config = dict(
    n_layer=8,
    norm_place='pre',
    norm_eps=1e-06,
    positions='rope',
    rope_fraction=1.0,
    init='normal',
    init_std_o=0.0,
    doc_mask=True,
    train_tokens=305000000,
    dataset='wikipedia_en',
)
Below are experts of layer 3 (counted from 0) of a mixture-of-experts language model. Rows are named router (the router's row for the expert), gate (a neuron's input weights, with its number), up (a neuron's input weights, with its number), down (a neuron's output weights, with its number) and show model dimensions 0-191. Each number is 500 + 25 x the weight over its row's rms, rounded and kept within 0 to 999. Numbers have three digits each.
Before each expert's rows: "raises" lists some tokens whose logits its average output raises strongly, later layers aside. This comes from a sample of Wikipedia text that the model never trained on.

# expert 3
raises: ",", "\n", ".", " ", " in", " and"
router:520507479481475488531491496519537508478517517494493488525490477526512543493488483510492528543496446492518500529464549480480515489513559500474481471561474463516525536531464516502525449455533462516488489517510465453506513526496528485522459534477500461515504499463498505533512558519465484491439504490531554492507549490459498495468530480513510509515506487530482504504512507491452534475506526475485501538510550477526496524534481503486491496479504513516498480456465540526507511481467518486520483478499490511501482491448530500529490468506562511479531497499497476495512517507527479512
gate8:479553564581492465519514527469461479488490450494481463528511489493523500492498499503539516506506495533479494515529507512493502486532472506495512505467497481509555517519465603515512459507464500548496452512531517484479509451494508469514481548545508497516502496484503491464485503483440507510509510479508527552491507498487486489525513516517501499470508483509499480468507528538487524514549503457502490553494484488496467463514509488519500526470494478491495473520534551499499475523490522489535525522473500465494538510489519489499514505528480494488541501494482507529498514525508461519
up8:502475466492525487495505444516493512506519470496526485529489479498441476505500513525527460481511485523511474475454480472466525508500563453538512475513485481504469473492515452516507520500504492471489530473514536504527510484489548494521501475517538487494476442508500491489522521469481467501504480497554468501516517469477521527486513500477485482539491521497478472515472510471505469483471485526533485501524507509522502472480529506488512477539499483490530571512480465540489460519511496498496522561510574521494516512511478502530455510471478467485451517514536524460468528513470495482
down8:507492503485472470510456446460498518477445484519545475495531489530489472500446487510523515511455492455496520531516521498496519526520528494511456532475480503508502495506517478487466461444499497543484498502530534469511505512493498503554473486558520477532451523486530491538541485466507529493517472499523462509505521523525483497521511520499496469526543482502483515502491472490516489553494483474522483492471529515533513520498482474507493500536504529489494469529511523516470489475491527469503548525578511520526509504479492512488475486480515551522502525479518558498542491484522512468
gate9:496486503531494516504511502494529469505470524550512520503520471550465503541515514486519514517503523495508527494479536417472529503481494493504526509508455515510535504525516503523492505476481495452466503518501481527480483454514495517465461469498479491458483471527490512464474499483539499559483545488491460476455496465511470466514508504457490439453557481484525468482490493445511460511519495517491535433503472482504514499490519519526492487475531488499458486511506456506480510519544491504507499506487532487477483454534479478476523480491505536474523461480481486490506484492517499510
up9:543498500490483486484495529498477497511489460498511472492481537494531474554469490492535460531489481488534453584504494523547506515487480527480509542519495531508515503493519492459461516525450462516512489469488465492520458513524493516530472541508539513539486472498525466470497475489510477487537468496523529547489477516504579545497496465492532498523451498476480484515524477528509503498461508509526507498498453501510518512492464520460511525504497501504455490479482458515514519530515511493524494483515501492524534531479466469523507501510559490485542501501473478486515495473519478488
down9:503496486457434462470473486474508497486462523494503503504516481476511483493514535514507546492526530497489525527486525504467520505492528452500507495555467485480494457546484481489497520521477566525520515468496530501515475499479516461476488526493487507449484524496491419494505488483498514505464493467473503477500542535484451479519504484512507461488521511535506476476489531446530484468503497480497502544487515540490469538527507486534537533476506527509489522477495521501533472480504482516505531531488516498485534512485499454533551481483450444510503504492490505481508525543494527508
gate10:501498515503532518486508485486484508485499484490499495528483485522462499504453487507476542528542505465496476502484522472496524523514567483477478502506533504476483516479516458499500472470522482476510536489533488504532556516482459512528532517507472517480506539507542519503480502500491471512468479517511463501497562445470515531466488547540491511491504496518492499520481518477469409520505499523526471524474533507479531474492510484480500473484475498496487520550485559506474499523479529529449510536515526503542485491460483488490536521495457569502483523536489497507487498517520514480
up10:504488514518496508505464456491457485483506488508499513511522495540490479496488511487518524495489483490535483485491526503507518523493539503521477494514524487476493513487464509503463488498499500482538499524476456501488525512504523514511493508509550529492495480531529486501473532479487546491493475505455483502544509522502551537497461494526431502460467493504459500495497489454487448514487518557498571467497503519491488499450532480511510557474529548458486508490431505495517540541470513549491485503501489532505502482510559493559490494526470472476456470514497495461529509505473511493
down10:495521510501511483498483501497514518510470504473511478558491485552504445473524494502498511494492533530544450485512563490508482498501494464534495519542463513512545542502468501483468498509518495505526510514500531487466553485487498466465457512506499475483496479528475512502514470491513543499487514480519489551461478502558494505474468559529533501490528487522494508522467519533515508485475498525528501491507488506500507467540535525471478496530516515514443541486516531515473493557476505530527535523500515514490483486507530471446522540502493477476499501531489483529478501564480496539
gate11:457543496477514579505541515497493484505535500539450480507450535474524526518483503504464482495548473491487496455479477510554516520537498510521498481508512508484510511528466523496504496503463484485509510477481509486471515467505538504537491492478517544481487514500531541473462477505511524531512567516517508484509485520515533507515487501496482486480485469503496483471490474510527529518469500451481462495443475489540472501537478471518467500499506507474477501495469502521492520487522503511522461572485475538482500488516522451490486472430505504476495500526480518506498502541525459518
up11:493507486478486543498472510537502526508520499536458473486468539460510529500492519469480501482528505479514501496509501477537489492553549493470491488480551513486506528542435539525484516454464494520495518491496522445513502467512472503537513524464465499479452536529542515500487476495489536468511514557548548542530518523519504502494503497514494495511515504511453495504524508503504572491474478507492469541464504510485500561539519492483504530517517491481506486515510498512470509470477487507477494509521510538495547476506479472516479510489520540498478493496512463534526492527511456526
down11:534520542488530548588488523505499486530505565499501478459542493461511537511525466441478527543475473497533551499527528472471485487492482517483506480503503511472457508512520499499473471495499536488477493483453503510469501537504485496484518523492496484478514507497482531522504470543494502460501511491497546505516463514467504535526519517438502502497463536514452513458494498477511499478525520470481478483475506493467491491493498504478522518492519479492514456513522461471551464474477484535506556472540489509517499511500483488505494533491490544450500485506494479510501502494510520529
gate12:467531481484474506516497508554473463519522516509510515500474461466474494537487511469512459496487519535456492502521515513483480504516505480481458536509483519519496507473540498514528506506479507482493447483492493540506492494498463473548496488490469489520555498523519526533529529500476507477494493501509489515484557519514538532498544481506516565522476469488512514498535539509497487523537479526479506482454484526515527491530453515459448544464536499510462486545492480525437487485506531503458504523509518512514469520504515529472546502484463490485471465527514505525499516532494463516
up12:517456426537505504526481473478489501513499532441509442492477511540508485518470495512525514512569471517475511483510435464514530522525507490506484489496521547491520503484503518531528491502536483468518493502459469495555517512485470507503493530440492502459520521532497524512482450514507560520464510492546511489526522503504510510532475496499486519488502559478489503475509513510522506509493495501504518487474484522480515492486558517516459540560489570472475488513478505486491484522500510483461505484468520525514497474524516502490455486476491508479528533497477497498507529506488520509
down12:461544516511512496531512495517488511535492510510533505506493456536514501514456496557484468555514520488472506478471511461499530554495519507544486516460439506503470478447498462510538536511504498493527523502490479503465528503512481502515490453545535477478486464524512531494520534456519516541487543511499491490499491555500546494523491489510481519511534524486523467518487511520529512526499506502513490514485506532520482530507465493508483466487472516493504456478503504526486447479535500479506520538508516540532478500516498511498473508488498428501493500525524443487495514467497547545
gate13:491494481507513491478488492531482521526511533474515529489511487481528473534471479535502539545453504475522477516471525521491483534537563482476463492531544443500531496461522482511531509507526482464554513496483503497512509511506460516500450521480494473533476503465502470460474506463542482485525555471498444513515479508511537509517474438515469508521484531479504502501500538499468473478491544530522498484476540494514473487526478501515500486534542500503485509487475518494473490505533495516518507530521468512452488513501534479545459484476478478454541521511518503500473509490473502505
up13:487480502506521499489510492487500532499511513506533519542525508490561496474477508505517516527461492468504490497521488548457477489500509478493503536547515462495497483457511534499521518488512513457500515472510502500452538501512486523531483525504535493521512503493538499479499507505546466457548491508515461526534470532488544526462488494540463501483479481492471522488498491464464450476480504526516530474514578479499473506484472488490515492508506484494448507482473501501536482535516502546479515448498476459472463518476540498509475543514497539520487496535513483509469529534465541544
down13:474535531475514506502466456506502502530458510451456495480481475471548513466508456507478481502532485517506537532468479496515518515504504491537508500523506494499477514511466554473515521502500534539478580502504513463529503513490523466524520512484492536474520499487447516524533470505545527539469498493468472479465503531494537519502485496497527480487473536484483464468494501480508515484520501485522511486517511526476493488494469495474410512518522527498502519449496492482503548524527500549478503494508505471490521549478531486503509496513524490522444485537488480474512508529504497539
gate14:479543531469510460480504540487498470498511477486497489483520540507498492529474470543524545551459463507481429521509496494489487486473508503500489533537510530493515528509540514467496480527541507563461518501520494485496502471514523512496510526482538523468477501525518535479531517516506480512496509539487471528504480517509516453495498513477479505514469519515479527530491460504520438502475527541487528453489536489492476485548524501472485510502453490469478499530487476484539490507513445481511515536489528474434547508527522473463499488503522503505514487515477520531488509523506472475
up14:485491506535492472510511496526522549563527490528520505492504518479503466516519467498486467549540472543494526481491483462545474474526473512505528531440475498429566508484517496473547504496524473531497537518523473482454484515524561518494485458459495481479534507502510534471505497508494498504526501505496483540461486456485510479523519487487455470500483487516517537495515509462496527485537468497525519502543517488477493531488480493515493525488497501531483524502492502513450502518470458461486525507468513496496474529478490531528524484475513512482496501472541529515470478498480498480
down14:531512461524459543503459489471535499499511531520512516525499453504507517505473510502526516486502482462553525486483515509463485486504454512540542493486494500468512507546508466504531528458489524539495502501515480498489490545518552489502510497478492504490486531484503573541492505484506502523525467493541523466480504502527516486512510469511483512503536471523548493495535478518468543509470539518514454523519488525497515483489458535525549502524480538495453508537451506506520482524515511492494516523501524481445490514566461481508514487482502473510472468474488482517527459477532488500
gate15:500485493476491505505495482511461490520522472482456505476461525551516475493498466474480512501533526564494495495532514481531486471524516513454487535521491499505490524536497540515475528501503519483482482499457513522476467519478556510475488552511471477499534489514511499512531510511486491529524509543522536509513498487452524528476524459497499519510531496500499513481526554507507491508476520495462483553494512451481516476468461540498513483422494507461448510507500495556449547496512505497523525536517516475498483511526491496525529483463459485498516492512480505524516540477539521471
up15:483502505487504485517514477487506499487550539503501510506534497499490503450497514500478487542499492504493497536438495527520544472488483512510483496523439465505486463469498477521524482498492542514527488510510456527521531509526487512489514453500521534518499505541514516463513474464520503536517449501467474456458484511486487494517503573501516559470486555493482472504523477518506495480469489503523541477453472459524505493526524478483475514540461491493512532479484486458517494518474476523524481466503508504489552512518531415482450488490475525500493495524496516477490515489497501498
down15:476499508492490465489458479496525508529503494415509515496514498478480526489492493523484464509475532472488488494459516519523519469486473527469501457521482486527497479482529467480515502454472540481511439483531460502449448466481523500522509485491515477494490467480531479428515512501515516500499469512500492458470496515518513449506503532455529514502455490517536466472494489514497481466479545528468497517513482506525499475506529446504527489480484498534460485532511490524486497466484476478481495501479480519503513486487491512529490500491494530465492542476460479451484506444507548502
gate16:523487477487449487540489489505519491463481482521491507506510478469490499515480550453501477503506496496537472531466487482490515525522518509466466460529548495499520464540518504475503470492506528481446497478468449527498485487492515508506493530484497499451523498514523543500523495497501492502489522501562543504510544532481519497514536491506479537504471519539513498511494514528527564468450544474503485508503498499470484489515462511519473467529475532492472443460469511550510502476476476483491542507517511508529504462501546491494463495545543523512516466490522527482503528462487521518
up16:508523542486491517478510506463489556455495542470509454477552489511488502504505494489537537511528539461501483489524479502502512408524521527525493498498500474471476517500542476498507482511490463521549508477529482477475492493496511507508511503493528528537556515501514490566511538517491547528521479529510465538497508475506520509484483490478490517480491487460493521523463472473483501466560490500507521509472494469544512509482515524513502534488499518462524488479507475458470569484475505525480530493497501472502473508538504519527535502498481489480465525521522518470491504535536510476
down16:504530486469505475512549510499521530495503460506504488521522516518502504515471499547490501496469468498506485511528468557426461485457493522495499472494532485462486491523529502529549486528524489506543530461471475517515534465505536473491482504508470466514494502514491482521510507541470484530532535511533472497504506473505529509449524515509448534517482466485536470535477489449525454497507538497486561499480495487490482480519499496479462451476491449463493519491558461524478501495515547486509475465487524507534487479485507511522493471491530510515485491483525509480483499525525496516
gate17:518493502528488505466554485504537508462522478477500525512499463556482524480526496534535498499503527481546450513516516511487478512545505489450499547537521505511450503456496476559504526491504522509463542546508547482510495486470514519499514510499477494480504521496513498496482522504513509491558539503540460526492485556474482458511517511516504484459492481503460496530499502480497478506507512507517501537468494487516494489478447510542524494484473478447551479463493475512525489476518463507489523494506496545497571497516510488506491498511524462534518517489491530516465486506547483509
up17:533473525494512466521508516490455509489515461516503470497530502464487533535441527451485486502523502508446533497487523494516515527515481502501509515494480494491500439506539519521465484442508505491515502500553504484493542503454491527471457497507517538497494498508497499501500514549513498480493501509498543526506541452471506525540522501535494552519505493554488494502463511511494527494547524522492497511534493498521471509499501488531436503528489469518482509546473500514441526508517500522442502470497448470523484520449520516499459526532481502484501486499526532528458523498492503504
down17:460477472475498526556475531497522494487488528478474500491480484463508452541542499487484507484463541521530478470510481534505529502518500556491479457507489510466511454497471510525535516497492502499508518480477451485517458531528485475472475500501503490503485461479512513505509522472477516454480483541459480490529503482518507504510528457489505456537472516500520523517478526514468513473473461487505500514590446502493480489542538513459489466501526500475528468532508509523483521467462510502506495520499461485479517552497544494524528537539492496493468474504502516478496506494497514525
gate18:499500526485487487480499476503506543469502525475547495519539507487436463504482513488515485502486479478497515515503533532474469482516554487512526481465481478493544445502477556519543506518553505554472507498485491508449500523446474474510499532554516477512493504478492488486489515489500530485481520510476481485485515495494480522521525499492518494484481562550500479539466488490503487537507496533468492486537536548487502532539532500486488463454524549504525467514469513526486517504502486486474486468530506458448493502480501495493488566524506518507506459511481503510534511515480525507
up18:519488524507547505463504479494525560505477514527500476501539527439513503513465488521488517483479477496494513477479532542494501511482508488532516510520517512481488516530492516494463529479480513487487514475460503494535474472474537497542508531509530468488466513471455493519510502471500518521464524480466504465483491504500429524486491476528501498506470526518478508462496501520480500512456452412551519525510499480492518483506457448464518516492506482466488497536443499464488495470515506501514525458475484474517491481477564492463480500542475517469501501461503487480514489514488522486
down18:515548491516523502511487477485479504515531495477484489522500504505523503493480468467453508518518577505494505462515460523467490535498463511498504492508437501514488502495503486489509491502477504530491483508536480483492510463513463507538516474476469523516483474508560455509487528495561492503559481505512534529507536565476519461528495517545466511484525491470517496499530518545522503466485499514471487554529488475490487495495454452522538496484510514508483476493500468475495452534495504507495489522517493465569497482489483534480516479528476488456489542522532497466507497496492500540
gate19:480470490465496535506476457514466506451485536531494488464504468487489495459511459485450510495483508480525522493499493537508551518520475475472478506541492514510498498505483530463518465519523494515493510496515483469548488501504486499500493524516483475491504510461464511537480558490507498501472491508508484502497486495459519494512494484478521482501485572461481547520509515512484479528479519452523493532502470488473493507499512546530507460558496486553512527452467499548469538553483528515487438541509481496491461534488490514467490504478489549512505508485480514544480465513495503527
up19:472540495513495462518487529499484495497519448505534524552500500507491484552488538518520474507489519502493459529508520489465492469473534527511508523480522484504486471491509479534530508489485539469494494515510488512454499496520509504422563488506536511507502496562492510493507481533523539502520486495485496476477477528533490534453528525485502510525459511517473449467508481464535533527510514526482482501513531494509521476501484488505531555434477518475504484528539479441507492456462511506522492440502523502517540500503504503523508515542533506503522481527509518531506510464531502505
down19:538526485468476459524507464511479509479447481491530472525437551482531501509495472497502482503491497487478511491502552509530550516481536498521449486484435525511490507543527473551504519484499473515483496507497522518479519499483511483485493466515457513499523529469497468520464507534515523482494479510453502505494508507512524499523464495486475476517497520464527538493517469483478518478471508468474511541496512534512528526526500542518528473504517494493493472475496495486517521520466479439497517479556485534529494492497463448504513476490481499540475480535502548517522512493571492499
gate20:524468474472486532507475470497545484484470492486482459499505498513530514473451484505520502477489479457499503497481497561515486502507496511506444522484499501511514472526489501462525488514494531487504502528509457478488465463487472517496500482518512487495481474490467506560491490490494493524485497487500489468484483503521562515511515489518489455522507424517534448469542499507502505493481450475508517530500547460539526565533499530506502498506525518473502456466481485495529550469519516521466511462488546513527461523519511482471511470513454487476464461498531489503493492482517519543
up20:484500468527479488485466530490513535508514500505478522525518521514516513458481472519489517513540494525503513507521517521464514483507478522487489506516493494453471484532527474483447449513480491480491470507526470470505560508468503466510482500548496471498502460497505480514474515534489534519455492472524544492479502496479512540477495466480494495504518451540546435506509477518480542524515460461524525508474551494494506550556437527451483521484516502500471504518524513478493538496472515495519501473488517473509448485511515482490566503517512506529503520490507501485506504545524508535
down20:506492430483543499500496526490502504497512495465489516476492536490544498552518503480520504477469472467507543504487525501517522491498503515521519518500527506504537499474453485496519528530487514517490498515521497509511474532560521517474536537476523547466506510470490511490517523517487487492507478513499521520471500509532503470533492495487480540527493534468462518488507521532463496537485525514499480516511474524519435480439500531497498513506504459473483472479482499507481439525505510517466480498519522510484503537535446451529492471486530461513562530471530484474512479534568507488
gate21:454505504493553512476458470473500470466550447511485527510524526504542512514500532520459508521502476514458535528510489539529528493491452524489523514468516553460509513499521477523511482517528483496469495475527471485484484511515498546523473547480518496469506500513519528504523497487517495508532469502460491508529542529527476483472459507517460443465531513491505480489528513492506511488517519498480524471500516497541454539476495522505478524505515462466459538531487522465475515526492497494501481510497519485553556488542466502521501504518513482503487526464474500498531506544534486522
up21:525524512515445526503524536512490532531502515446501476514482509458499512480534428494508486503496474486499492457493510544467521500510533489471473457527512491493514528505488522450531485531535527509475525541493490526507505482543523518499488483508513523477482458493467477523486498499506477523457512478528528475528469467452532513525504542502484537505430498491499481466480484496504455461485494518464519485520505561487520499531496510492517474472505502475509480456518512506531503528520497483514523516493538489489492469479492476493465527431472475523498497533479524486523486506439497495
down21:505522475509512407488530531535495493486483489512515477478464528485490563503510505478555483455506497471471516522458452498541484524509513502488505525510516459485522488509524512475465531522451491484478522523480513476469482539533475468481543490501524527476475521501492496546504506484543445523454487480490492492549500538518524487487512481484501485456500490504506484510497486527511526498492467521526511480534480484521477517477489513521539489491503515492541494523559458512513484508488506492528510498457521505501534487510476483508527503470442531502524496532501506469522450498461538480
gate22:469536518519485512536495496532498502506528489493518487444532534478457449511515504494513515518554494540444548495489495535463505477527475510507514539527515480498497517507472526496510476495522491500475496528504498459517538497532524482550472474478502492491517543508501522500541464497514511516505543484550541464506532456486548511480512480505532527521502527518503498482523480517533510548515534485506464454510496524509562535462493500485501519489483504531461505512533483469512532510522526495521461500482507495478499502500483490435493529465482455463481459469482477482538508507491518490
up22:504521467501455518465504488507462527516501486503501494501485469524453503517535477507466521537509444471525496449541517484502454499501473497527497496503515478484498485495507456486536485531474502500549582522474526521500482514539529489503576525508516506492547522476468503518505532477497504476512530508510464479528464521471539495444412505504467514521538523508479507486484497497457528520516471508516503500504468488517499514545521454522540457482489477479508481533505502526507496501491512501534495478495462487509504475494505541495516508501516490486515518484528525474466471530512520510
down22:502479546511496491509500491489507504500511492486460483500513472488464469517497499485498507522488505509524450526497500530516478473506470459532490521443490476447508522513477516478485479469518430503544501520506533535514505482532532462534467490536525496532467526489508517518425488491491546470487505558511546529476491471507495492469513528457479530499497523492488484480520476496491533470479518495482517507474496478548526506531483520445444537487517510473498470532486497505533520500457493506487492512470517489508520504514514474477521530506483501528546506490446496462515495554516448500
gate23:511536484478510468464505529527501489503495506485506496532511528515519500527485481510451463489517443536474464521470501530515505475487478487471526513460492508452493512509546503505492429506459484519512547475493520497478516456534523558501518511508476501449547504499489494492484487481515522500491510502521497530461508503549482454502528509524478543471505560490521484498502499515520503518466498537525468466497486474555485481488527537506544485480504527471523483528487540478490499541519491537483515495518523467520501519516502501500469566507514498486499516509473517462536557511470523525
up23:510488518550507486510490506469512454511508515441484468513500504476486490492518451513504516516529473515492434509508505501481508524508524507516489532481502499512478551468496517438526478509515440488492509446484513528535479527537515505490458510493526489513460498475494515499508480509506530496542465427493512521513459511495489493467487475536462535465480496436532467538499501510565503508484506543489534514459506471521487495502528498490476512515466508517493468497549490506474512498536463443534498528481507504501518479494496480490489497486528494551485477519500536544493473485476481493
down23:540519517515459477480524538531508491514504513526517476480474498500506525518493503537502517526507451559489535503499501545494524475477536503546498480506497463487479466492483467509574515455507514520486490545502542523492544531518548523474518497490522464452550520508530532538517501479507512498503548509478505518553460498544487467533457505495470515491510491523483559491522519489516498540515521490525501496526542455486524530491487526514509493498496458489510533526516540474515546487466531488539508471486526498482540469516481482492517502491459509511508494493507517487504518488487531497
gate24:525485486529504467464565540476475514510529519487489494535492525537497479500490531448461511488503459521447483467456537565478457490540513505514526496493472514503523537485489492531519465510505505499510478553499483458513484518506494471484511447512518524517488525502493483492484485460481520494473483492541472513512488456525483450491516500511495474527536532484497522500485492527499489486514542490504529502533507504491514517480480479482493481507500559466501496535477496497516517527518533432536502515496506535467492473480514469518465490515545550474480498534507489478538481480532476466
up24:528492510528485463497510520486474492451518514478564457507494463522513510520518502507483532468501505471504467484481474502485468515494467539516511476499478512488507466534528500504502457476489474493438467539486492468484489528493493526493487499479496467477521520507524495494505509503500543473517503486530500494525508482478537514447527513487518503536500528505460488500494512517447526460507480506495500501479527477513514519454542540488506492523513564475510448486501519527465539480483475505517461524534501525495483508455501516470526458506540485524528487537438463496524515522475492421
down24:526463500523473466519541503498533510538501499456555467458482489485490529495477510519510518531524481476521529524516546482457529483529523478513484463553489492480482497469546486492513520522536537454520468484502522501462505515500523540496526478518540498484539491511507493507507542520565509484527497474496504487503550502511474518499480518482521447494471525500493485486462496460491473504460523511457466497480506524512511480511481519472494524543524546525540520489504497487501483554454468527491500507451504516501512500487487466485506522535484464498452476471520528487492540529479492481
gate25:511486508514455510488463529509475478500520480507471473476500509474523498479504478513489451510566519486462450547491532534494511458499525530489485495495523466517495475518505466490533505543541483515519466488466483481482537503518540494434483502480493528510510551477502462494460522512475471509444549481513513502480495530535510501508528535500496479509485517523473460528532511460473501486523516507503519490583485529514540511504489511443522500471502537538519504490491497474461489496471510487519477478535521519500483496509507500489497501521487477505462432494476454499512500484521473486
up25:497502493455542472503532488453536521515483481486489529514461466510475529523473483485521505512472504516480542487541537480516487533491498494468525521555454512500503546489485510495492507476473511480518503511527478499485502512485496525543500479517522486512473481548457514486477511517496511496484462516479499477508500473471473486507456528540526508472491460461489454463444503503516527499495509483483466479460512528493474479503490490579510515500514471444513458462515516559563495487557495464518531548487505486475481479473509479488529508469504509498515531469499487501486494481491474485
down25:488535497499497535489481535456511516475474485526538493490542474528536484491498458551555465479504437521472470528514508499498520465474524484480515464505516484500545512476485475499450544483532491476532495508527514476455529494506522533532459500492482456509509455489458491482456478523495498489514502514459530500513532463523540486473536529490532517457471478530516472526455503510519516478517474536511475526476444512494467512503473479496517497486489515496531515518503539501484502504482505464499478485504493488553477460512507506486479482505540485490508508524491476467535538471476478499
gate26:466479503482485501500505499515494440467521525474484516513482472472545518448480518519545509525521547497492482506499529514501531499530525470556470524516495478525501472485498546492445541489507562473499488495468515477519518484548525508527529523521503468537499489450519517507506505497517518481486448541508507521487508460481522560488501507507476487483523449493507471507499509498473466495501529547493511498492517499492502516490533455512480533463519475520487493516480530520484566536521463503475502514491511482529462494442498470470457501455484512471506508530509512511455492500516485504
up26:529478496521472482507521500490496494486478519450498479531507462504520526489541510488491511497502520502525529506500520520482514491515476513502469476485502429501537511531477495513481541489503537509487500472529506543507532518495494523517502452500481440501499476493489487516493486489525557486513477540508515468457485522542492534464506453507538500508463468439517504483510459527536466522503503524478483514473565505524517522459435514542468512481512522475501503487539540511506534522473450489497535519567484469491465488479492471490506521536501498505506491464496472489476454509494521489
down26:501523509501534516479510450516488514534530513503458540492498545505554460537542476490493461487513481502498512529531504542472511514511485505488451503490521481466507495447524475515513498543459500483526486505469465526524497481473497487504506494491491546472491529504539549499484491500479452483500485494513501502524571524480495485502521480493470491503513482521467528516482499511489565477514514540477507497484508526455492493475514487534490478487524513487562505493493522480489457461439494503446476501487508541510527498501463506526518494482491534508468521460492563534498532531488495467
gate27:528553491477498549500502472454510471514513476518497488483496486523548550491523536494473497496507517508469554493508496512458454500507499469460489534501454520474526512475491514513558525532506474514512525530557501479488493560486485579492464469522515492527527494510534484490512493514520491497480495480503491533499463508474516556522501466491509471546507479523490521541487495479521511522513514511484527487500447516494475527525465504502529502472487464502520479540537468538471494474504500502530532482514482515494508529519489458517559512490513510507470516469484498482523486557511495494
up27:481514491471507498520522475546491516506501478505486489477526475498507516527509519507474515490502502487505516473442514468547492447513475446489473524500517463511494529498512473506518504452506488509538485517503541487503491500503505515519466489482549500494523457538449497486498450530529497507538474533516552541488495508474534517499512497494541502527494516550511506518462497491484523517424509534500520490466513537467494508495451486489490491434495460479504501488537488486475509470476471562517561501533460526485439525516511513522458539514519501515486504492492505513518491470481494489
down27:483470473489527505480440534511511536448495493470484465478471495528518478534496483461511515503476501511488527499511504510509517515463475529477526543492495548486531427520552503503487477475491513494506478508496545543477468471482511454567496485490508444496488505476457476500496471511498527546492511449498525513489485469513479501502499543490469467499427495488491502501505511458517441498467483515492516508468491484526482463509506454500481511482489507500508548523461494489479523531491468512510524506496493460525493526471494515503468472504537535464486499476514476508475516521526530491
gate28:472514518506484496512517525482485528512492526472484512514510474494503512520495460519482487567530485512531490453497479488475478445501463514479523484535492466532529463461516479529462506495471481482479483488479566509479506511504498469541522487516506527523482450516464450484492477499490523512465488497520492492508505492476534513511534489498504509485493457466535523513483503524431506539519524498495492518525470472529463518498461516540500495455525517476528545549456432544494529507502514467511512490492511535481511515501511496512471547461526491509490538533501501524469487489504512548
up28:552514467457511495499486444531507493556487493501504502470505493486491468444498500532485515466490474488441488530520487489540488509546461516535533538539496498481524513499552521501481476497494523512497519505483480505502488508514512484486516497508478554493494424497535447515492478498489511510483505493518522504463484474462484469499455550508511489514512515501505501543493460493534482487481547519473500492487531478504453515553489478472519453536487509530501488502490464491445513492517503484487502500533507481467513477506504462467487492445453487500477480480482505498452491536536475486
down28:481509489481492503539486530501446493533509489483502468478493527517513471520509544522490496479528493511477484529468523487517537504480515526484553474466510456513539534505466513457517519510476538463537497499476463502449557504458519512534551510498499526463518518523501514504481505510460445532485515518434513516517516515513515491472553526545483516523489535511509527511498465533542497514481537455508505495476459534477499479483507461490512509493523507478481488444527483502486503512499510480469507481491524533509491497488489514544486531485496529467482499507506494477507491474561504554
gate29:477479509472553493509475468512516521490473534520510497517505502520517524465503492496511524478520546506493478473500516544513503524512505478471515537486531504462480562495495497522524506472484492501527527506482485500500481481512486526528464484536505504517488531526512484490487536489517471481488428464463468480518489488491494473511487489470477505497546500469528532489484490494512474475532533520452490532534448484547466477498531530478508487535508501517496515517481451492460474497533495509467453526466495509483486518510519512478458508421463448484474503537469463511445458496477501509
up29:546473497490473509497506515490530494531472535526536467506475526493528491500465497515501513475501542469527487485491540514517534546447515494435495504507515473513491540491486464456489527479488516505484495474490516488465500542459494499505482506529492432522542545514482500496491557500532481467520476533472503494482483504477510528524469509515502506491529516447481476505498513465493488477556528484494497478541491505474460495450521500500458517514492515523468490477455475494486509485520479509503522470499502505526509490434518556515514522525468471471472510500477541475480499502490443521
down29:474487529542491509505509537492544477513514537480497523493478504510520471495479512487504509539454489491474487508501531488487469442495487535493472491519479502483474518521537525505536437495521469506501519462521544506505491477490516509525525519534534466458484469531470508547492470473468564482512506488496469527529501465467509542540519493538527546491489509436473478531558519496504505514490506506553480507475521477524505511516503531492470517505478512521497491475540454497490514501488512531510542479456522497505474508474544493451502527499506501488487499533451498499473506531532497537
gate30:486476467495500479479506485490501530487492533525470488476460547517500548508458507505478468459484479449503515485511507514486537515511541477503501505508517462500491514487486449512524487475496494485512506503462500473492512512505540526458500505507511473467563530492506514505477502506551510537489485534517516509488491519542468536495485490450527528539536511451482478502517457495520538494529512491488498470487499485506529519538496538509476520509508463492473467511471464503435514436462501465454512494524499468501458492495459484504523483503523512479553488483532500481534453472530456481
up30:503472475511501535484496495454534491491492553465522526532486529467478537493462455499488444511508540466480527491516529484524507510514510475474498533501515495492521513505502468541476540471525483474476499528463540497502489479464510543490496508464526490464512524514474478505478505481464507502464473511500542525485481502508507512468481496516496504496537453497501514503469477527480506528530509475537510452501516532484492542542514513524492546536504539463533470511539484489467513494471474481437485460467514465498476530514459474497536504533517457534540505481514484512524492491540469511
down30:497532533477535492516460525479530520501502484508528533485505461486471527514469538512500548479468546511497520510498523524558492504511482541545506504503495501456504509499529473500503492470481506541497472524508476541508498487462459513493458480525484478460508530455534539488502480514463514501508459467523519476544432514522467516502540548536513504498491457511474503516518494488499470466460484507526508507484467465529484499483521457514508453516497480500480515527526496485494510459494461500453477535471473497479504519535517509453523492515499518509497530508517489515481549518519542462
gate31:565511538495515513494472515464494543496478487559496527503462516469530517492483464529498526515496477475497477539502536462474471467471554491518501516531529475512538470507527506510548512508445450521497512500497492475506482508495491483513558524524545493499519501548481497486489493463508523498496508527448468491468509505492480469494493483452531523507492522460520547519521503474504513546506465512452493485499491501516500504475503494547490516473516464550534480478486515488479519490539478479472505500488451529455489509458488499493500488512467509487544473539508495516499499512456491466
up31:444512466461492463500507482516503495471497554446496496521573509566505486522475570485509469479469503510492489513505478530502479517488505481484521486509449507502462491491484478485503479554506477472473485504508494522515517525501475502484487472495464513482483477445539522552497520517492457486555505495533536506515469511491529512504498512471503496500496485514460490507529504510440504520461517452499517498492497530487481485547508522493472473489458491428474526483494494526529482503482517465518486498498524504544489485530542498524502513465507482483464495476519502521491505473551506524
down31:520461462555469503500463477484503473515549505520450484497511499497495489506466483492519503497499495498535512504530542496518548510495492479548505546489521461494482498479536545508539552477500504474495481474545480489488493486474503502468486548496494499485526482522470534538518520472528492499497501538469471516515499531470508508469505502542502526541500527490520534534499518504481500506545511504460518497488541508550485505489498507495461486471525481515441496422497508471529502522503495452471472458515501514481484499493498550530545521513452521509468449457507476494517511479498489500